From a checkpoint of a small mixture-of-experts model trained on Wikipedia: 10 layers.
Below are experts of layer 2 (counted from 0) of a mixture-of-experts language model. Rows are named router (the router's row for the expert), gate (a neuron's input weights, with its number), up (a neuron's input weights, with its number), down (a neuron's output weights, with its number) and show model dimensions 0-223. Each number is 128 + 24 x the weight over its row's rms, rounded and kept within 0 to 255.
Before each expert's rows: a language model's description of what the expert responds to. This comes from a sample of Wikipedia text that the model never trained on.

# expert 7
Mid-word pieces and small numbers in semicolon lists and tables, such as R-aces, push-p-ull, King 810, Ale-pp-o.
router [162 136 115  65 114 134 108 104 161 153 112 120 122 111 133 146 132 135 158  94 149 126 152 156 102 128 155 124 152 147 158 129 114 139  89 131 155 108 146 144 100 123 162  97 100 134 151 103 110 132 145 169  82 160 109 152 149  88 165 147 162 113 104 139 166 133 153 152 107 157 125 109 114 126 150 146  99 156 108  90 153  96  99 104 144 144 111 157 150 137 146  97 101 130 151 115 139 117 131 149  88 153 125 106 127 167 122 112 161 108 133 161 159 117 143 153 120 150 109 101 123 168 104  80 149 157 131 159 155  96 145 110  96 125  98  97 142 119 140 129 124 148 160 153 136 148 150 150  98  89 137 133 115 172 171 116 108 104 115 150 149 159 165 154  69 139 125 144 135 150 120 165 132 117 106 145 127  92 154  79 120 128 150  87 153 155 114 111 126 156 102 105 138 151 127 125 152 103 180 105 125 111 107  79 120 122 106 143 146 156 169 136 128  93 107  93 112 103 176 105 118 126 115 123]
gate1 [ 62 119 107 130 166 130 135  96 118 121 162 148 111 161 136 142 143 157 162  88 134 108 173 115 127  85 142 159 133 146 148  98  96 145 127  88 156 168 157 139 129 134 122 132  77 146 118 125  94 100 104  92 138 121  98 127 123 126 128 132 124 133 102  85  92 142  93 127 157 118 134 155 108 174 136  95 131 133 111 149 156 138 180 102 103 137 163 142  87 123 118 107  80 170 162 124 107 142 103 127 116 103 139 103 118 103 155 121 110 113 125 127 114 109 119 160 119 119 173 125  87 109 104 115 101 152 147 130 159 121  84 153  90 119 140 152 139 184 120 130  97 157  90 135  96 123 141 113 161  97 113 112 151 161 159 116 109 125 143 137 137 148 137 138 101 140 141  98  94 114 144 148 152 132 167 116  91 114 136 105 115 119 140 140 169 115 156 130 138  93 149 129 106 125 137 110 192 103 117 111 156 140 149 151 159 101 106 110 145 149 102 116 161 121 198 109 129 150 154 154 144 130 127 140]
up1 [149 136 105  96 123 130 144 110 146 109 134 102 120 146 128 143 104 173 166 154 125 116 114  70  86 147 124 151 142  98 137 138 116 140 106 132 109 172 101 119 118 118 132 128 120 121 101 140  89 204 106 143 162 110 144 120 134 143  98  95 112 124 100 107 115 142 107 173 144 117 115 129 120 147 148 159 118 163 109 120 114 115 127 130 124 135 125 116 129 103 154 168  87 156 164 138 124 117 137 175 128 126 132 123 108 118 145 114 140 149 110 100 149 177 134 149 147  92 114  98 128 148 114 129 162 142 104 124 123  72 149  91 153 134 152 182 184  95  91 135 135 116 115 134  76  90 133 122 164 110 152 138 106 113 125 113 156 128 151  76  84 175 109 120  96 115 101 132 117 107 137 144 173 137  97 127 127 153 117 140 180 160 124  84  99 152 122 101 149 134 144 114 174 122 129 107 135 126 138 108 143 155 132 160 130 165 130 101 127 146 139 105  74 123 118 134  69 150 135 152 114 171 129 106]
down1 [ 90 131 186 135 128 129 132  81 175 144 151 102 108 176 138 129 164 143 126 122 144 113 147 135 161 129 125 134 142 129 120 146 144 153 143 140  93 126 107 160 168 117 125 143  89 147 159 110 159 128 115 115 175 161 136 128  97 127  84 131  95 148 113 108 118 104 156 144 146  92 121 131 116 117 120 121 149 146  92 131 123 122  74 140 146 109 137 102 148 104 119 129 109 130 132 130 150 125 119 127 122 147 155 103 109 143  78 120 103 113 151 128 121 109 203  93 112 112 135 135 131 148 157 153 131 163 182 139 115  94 101  92 170 167 119 118 121 142 111 133 101 185 125 137 147 154 121 120 136 129 100  88 101 146 134 147  83 123 176 106 110 138 146 113 113 135 124 128 139 105 114 132 102 160 157 128 133 111 124 145  42 139 158 149 101 135 147 110 121 134 118  83 123 114 136  78 136 126 144 111 115 115 112 157 120 102 130 100 141 103  89 135 173 100  79 153 111 173 121 142 185 118 132 114]

# expert 4
Pipe separators, zeros and dashes in sports and statistics tables, plus mid-word pieces like Canc-elled, R-ising, m-ist-akes.
router [158 133 115  64 114 133 109 102 162 150 111 115 120 111 132 146 132 133 158  94 148 123 153 150 101 128 155 123 152 145 160 128 115 137  89 131 157 109 148 147 101 123 160  99  99 134 148 102 111 131 143 171  82 160 109 153 148  83 166 147 162 110 101 140 165 133 150 150 106 155 122 108 117 129 149 149 102 157 110  91 149  96 100 105 143 143 112 158 148 134 145  96 101 130 148 107 139 123 130 149  89 152 123 105 140 167 122 113 161 107 140 162 157 114 149 156 118 151 107 104 123 168 106  78 148 155 134 160 157  97 141 112 100 125 100  93 143 118 139 130 124 151 156 154 134 149 151 150  97  86 140 133 116 171 171 117 107 103 112 148 149 157 166 155  69 137 125 145 141 152 121 164 130 120 107 145 132  93 155  81 120 119 150  89 151 154 114 113 131 157  99 103 141 152 127 124 150 105 179 104 130 111 105  79 130 124 105 141 145 153 167 141 126  93 105  95 111 101 178 102 118 127 114 120]
gate1 [135 137 143  86 123 103 104 127 105 119 120  90 143 106 120 109 107 146 105 157 136 130 136 115 143 128  89 154 150 112 153 134 135 136 127 178 128 142 168 126 145 152 145 118 114 127 126 120 131 121 150 142 180 134 118 106 102 123 110 121 149 142 119 141 132  93  97 111 111 103 128 154 106 149 135 104 100 136 110  84 119 102 122 146 128 160 155 109 117 146 148  98 135 158 157 112 142 120 115 145 126  91 174 126 165 153  99 138  66 150 130 172 112  89 148  70 120 142 139 124 103 103 116  96 117 158 151 129 144 119 144 104 136 160 148 131 138 124 143  65  90 120 115 121 128 154  67 149 162 143 108 138 132 114 136 106 108 125 106  98 118 168 131 174 144 194 117 117 158 111 113 155 134 125 138 124 135  71 152 107  98 100 125 137 131 175 133 139 128  97 113 128  72 123 111 161 198 154 135 149 116 152 158 128  84 135 140 146  94 129 117 132 169 155  65 114 149 164 157 101 124 149 134 105]
up1 [ 97 135 138  96 136  99 123 152 107 106 133 121 155 122 168  84 136 201 109 153 120 127 125 119 138 149  78 148 154 123 180 119  89 115 111 139 163 118 163 130 121 112 114 142  81 160 158 124 157 139 152 131 104 130 130 111 113 147  93 139  93 133 121 130 113 120  98 155 108 125 107 128 150  69 109 161 130 186 119 147 137 121 151 126 124 119 110 105 103  97 121 130 130 118 174 147 133 115 151 101 113 114 145 107 111 167 126 123 160 168  80 127 147 137 127 163 135 144 128 135 149 115 168 155 119 131 124 141 115 139 132  86 105 143 121 139 135  88 147 118 114 119 100 127 118 150  66 120 149  91 146 128 113 151 155 110 159 160 130 126 108 143 167 107 161 143 109 122  98 126 163 137 118 116  87 131  73 124 127 144 129  96 119 136 122 118 118 105 113 149 101 151 145 125 152 105 103 147 117 101 137 124 103  63 169 135 145 147 131 163 113 118 133  90 131 153 117  77  73  84 122 184 153  97]
down1 [ 91 130 140 147 197 128 119  93 133 117 122  97 116 148 118 128 149 181  77 115 141 156 137 136 189  88 172 162 106 169 138 145 123 142 112 143 120 140  87 124 104 152 114 107 156  89 137 155 131 155 150 119  92 132 125 156 136 109 131 124  98 116 127 120 146 110 148 139 165 119 207 124 139 190  92  98 134 111 129 131 121  85  89 113 175 129 119  91 128 130 133 130 111 104 153 150 146 181 130 171  99 135 145 126 125 156 132 141 116 128 103 127 109 114 158 134 118 177 142  88 141  89 162 115 103 142 146 177 163 118 137 153 172 123  96 144 130 152 152 114  89 140 132 142 139 113 125 106 153 123 116 107  94 142 123 137 120 123 125 137 118  55 158 137 145 109 111 134 128  83 147  92 117 132 120 158  99 115 107 111 162 117 134 118 104 148 119 113 140 118 115 132  90 171 140 110 144 151 143 119 140 127 133 149 115 116 124 135 110 108  83 112 150 158 145 110 125 128  97 152  94 112 142 152]

# expert 13
Adverb endings like -ically and -ently, words like native, initially, month names, and score or number cells in tables.
router [155 133 117  64 113 131 111 102 160 154 111 117 122 112 136 147 138 133 154  96 148 124 154 153 102 125 153 123 152 145 159 126 117 137  88 132 155 109 148 147 103 123 161 102  98 132 146 103 111 133 146 169  82 159 108 153 150  86 164 149 161 113 100 136 164 132 151 151 105 157 123 107 117 131 151 149 100 157 108  90 150  98  98 103 143 141 110 156 151 134 148  96 100 133 152 111 134 120 131 148  90 155 122 105 138 165 121 111 160 106 140 160 157 117 149 153 118 151 108 104 123 168 107  79 149 154 133 159 156  98 148 111 100 127 100  95 143 118 141 130 123 150 161 155 137 148 149 149  97  89 140 134 113 172 173 115 109 104 114 150 146 158 165 153  65 143 125 141 139 151 120 164 130 118 104 145 126  91 158  81 121 122 150  91 150 156 112 114 127 158  98 106 142 150 132 132 151 103 179 102 125 110 106  83 125 122 108 143 146 157 168 139 131  91 104  93 110  99 178 104 118 128 116 124]
gate1 [126 179 120 126 109 114 135 132  96 114 156 103 106 128  89 141 106 177 111  97  85  89 105 155 102 141 170 145 166 144 145 118 145  73 146 155 151 105 126 112 131 154 114 162 151 155 153 179 120 111 152 133 133 119 108 119 151 137 135 127 138 136 116 128 114 126  70  93 102 114 151  60 148 118 161 104 123  95 126 120 104 113 101 138 115 126 110 113  83 156 150 151 126 134 100 141 132 127 102 119 107 130 124 103 124 189 143 125 151 107  93 119 145 123 114 131 126 159 150 127 121 140 128 128 107 137 109 132 107 108 199  90  93 108 148 125 126 129 169  85 114 129 133 109 149 144 103 128 132 136 104 133  79  60 124 135 111 132 167 153 128 116 132 106 114 126 132 136 122 123  91  96  84 120 104  91  92 133 160 143 113 149 135 121 105 105  78 122 158 159 158 114 115 113 115 178  85 111 110 115 158 140  92 175 136  89 117 134  99 113 120 137 106 144 140  83 125 115 107 111 123 116 122 111]
up1 [183 139 147 106 127  94 135 130  78 100 104 102 166  98 158 119 120 172 118 146 100 159 151 113 138 148 136 111 136 125  87 116 148 126 132 114 155  98 170 119 102 134 100 114 139 126  88 125 140 153 148 178 126 137 111 164 126 122 113 100 121 119 119 101 127  98 125 118 127 141 106 184  63 119 121 109 114 111  86 148 149 128 141 143  53 148  98 132 117 128 127 137 154  81 109  93 142  93 123 156 124 127 127 119 139  95 161 157 157 153 136 123 108 148 183 130 153 130 118 175 160 117 139 133 124 178 153 169 142 131 125 166 200 140 117 148 139 141 138 133 134 119 139 146 105 127 120 135 157 126 168 124 178 112 100  97 155 129 116 129 115 136 102 151 129 174 117 143 158 127 176 150 125 148 122 149 166 126 145 141 115 107 138 135 150 148 147 101 106 115 106 118 131 157 148 174 124 152 126 111 142 125 111 108  76  87 137 146 175 151 119 108 144 153 116 113  98 141 126 139 104 142 146 155]
down1 [192 102 152 120 101 100  73 154 112  84 143  74 122  98 132 109 108  90 138 115 109 105 112 127 125 145 118 129 140 102 142 146 126 139 129 102 155  93 172 165 153 154 113  87 139 148 147  97 130 143 122 142 100 154 122 113 155 134 143 121 108 128 154 156 147 138 153 145  92 141  98 116 134 116  90 158  84 107 151 143 113 111 107 126 118 180 122 149 130 116 147 126  87  76 122 112 166 103 176 149 140 130 137 133 119 138 142 116 118 136  98 117 129 143  88 102 104 152 117 102 112 101 136 108 153 151 104 148 122 140  91 124 116 155 157 115  98 112 112 125  94 116 128 136 123 141  67 137 113 167 143 138 149 172 153 150 102 118 129 123 103 112 146 121 141 144 127 140 113 125 156 133  83 190 132 142 104  99 112 159  95  97 132 107 132 110  86 116  72 144 134 117 101 113 124 128 140 126 123  90 130 113 154 126 113 132 139 128 137 181 112 127 129  86 106 114  69 179 135 142 100 173 169 145]